{
  "num_hidden_layers": 8,
  "hidden_size": 384,
  "router_score": "softmax",
  "normalize_top_k": true,
  "shared_expert_gate": true,
  "init_std_router": 0.0155,
  "num_key_value_heads": 3,
  "qk_norm": false,
  "tie_word_embeddings": false,
  "init_std_down": 0.0,
  "schedule": "wsd",
  "batch_tokens": 65536,
  "train_tokens": 273800000,
  "max_steps": 4178,
  "dataset": "wikipedia_en"
}
Below are experts of layer 2 (counted from 0) of a mixture-of-experts language model. Rows are named router (the router's row for the expert) and show model dimensions 192-255. Each number is 500 + 40 x the weight over its row's rms, rounded and kept within 0 to 999. Numbers have three digits each.
After each expert's rows: "gets" lists some tokens that make up at least twice as much of what it gets as of all text. This comes from a sample of Wikipedia text that the model never trained on. Tokens count by the router's weight.

# expert 1
router:457443556456549432486556495439521517522479527492494476452498469497488526534474483525517439546486437350526511496485440437455485543484524511502498501536492535530470419496423480515507513542509476
gets: " of", " and", " in", " to", " for", " with"

# expert 8
router:491487511455500498538449464524513472484463521514560475468531566488482432461523474415492581464466537499482529552508493602508526521517445513451512527427506575540489551577535467500461500557516483
gets: "e", "a", "n", "o", "i", "k"

# expert 9
router:418497533461388504528541515429464501515525532569495486504504596483522481432436493608533564456522524556504526524511593545572512459521497458523471487504453473515558570522529484520535432469471508
gets: "-", "|", "ti", "ta", "si", "In"

# expert 11
router:491442495472479495569380435449477465543484523464399516436511459478527518521460479510510534561474505534513472499517514524511533488536516519454518487501533488501567504518439493502554558496551512
gets: "s", "y", "l", "ing", "r", "on"

# expert 10
router:444521519479528465552458511592521535475485437526517565565471521539429606513521471508462443500445437553481491506475448523541495438415477505593511535568531501513571463456533477494442485525517562
gets: " |", "|", ";", "  ", " was", " to"

# expert 2
router:486511480482536432464525518538536553476490455570534571500419455489523531454496521491506508457482553506467440561419542453458499513469488478536486527510448466484506451514471536496476512443533533
gets: " the", " a", " The", "'", " his", " of"

# expert 5
router:587565446514573506464459435443462472462510461523483523586507572457518494554475446483522496535549537472494543484586484472477512503512526519465514465545438520477481485476553515523534459418492434
gets: ",", ".", "=", "\n\n", ":", ")"

# expert 3
router:487505495491525483426553527475479470475498543398504422451479487462496436540511503488542483496526564515535478509520538536474529555478475440440480534472522424501554533428545540505516544505469499
gets: "\n", " (", "–", " \"", "/", "\n\n"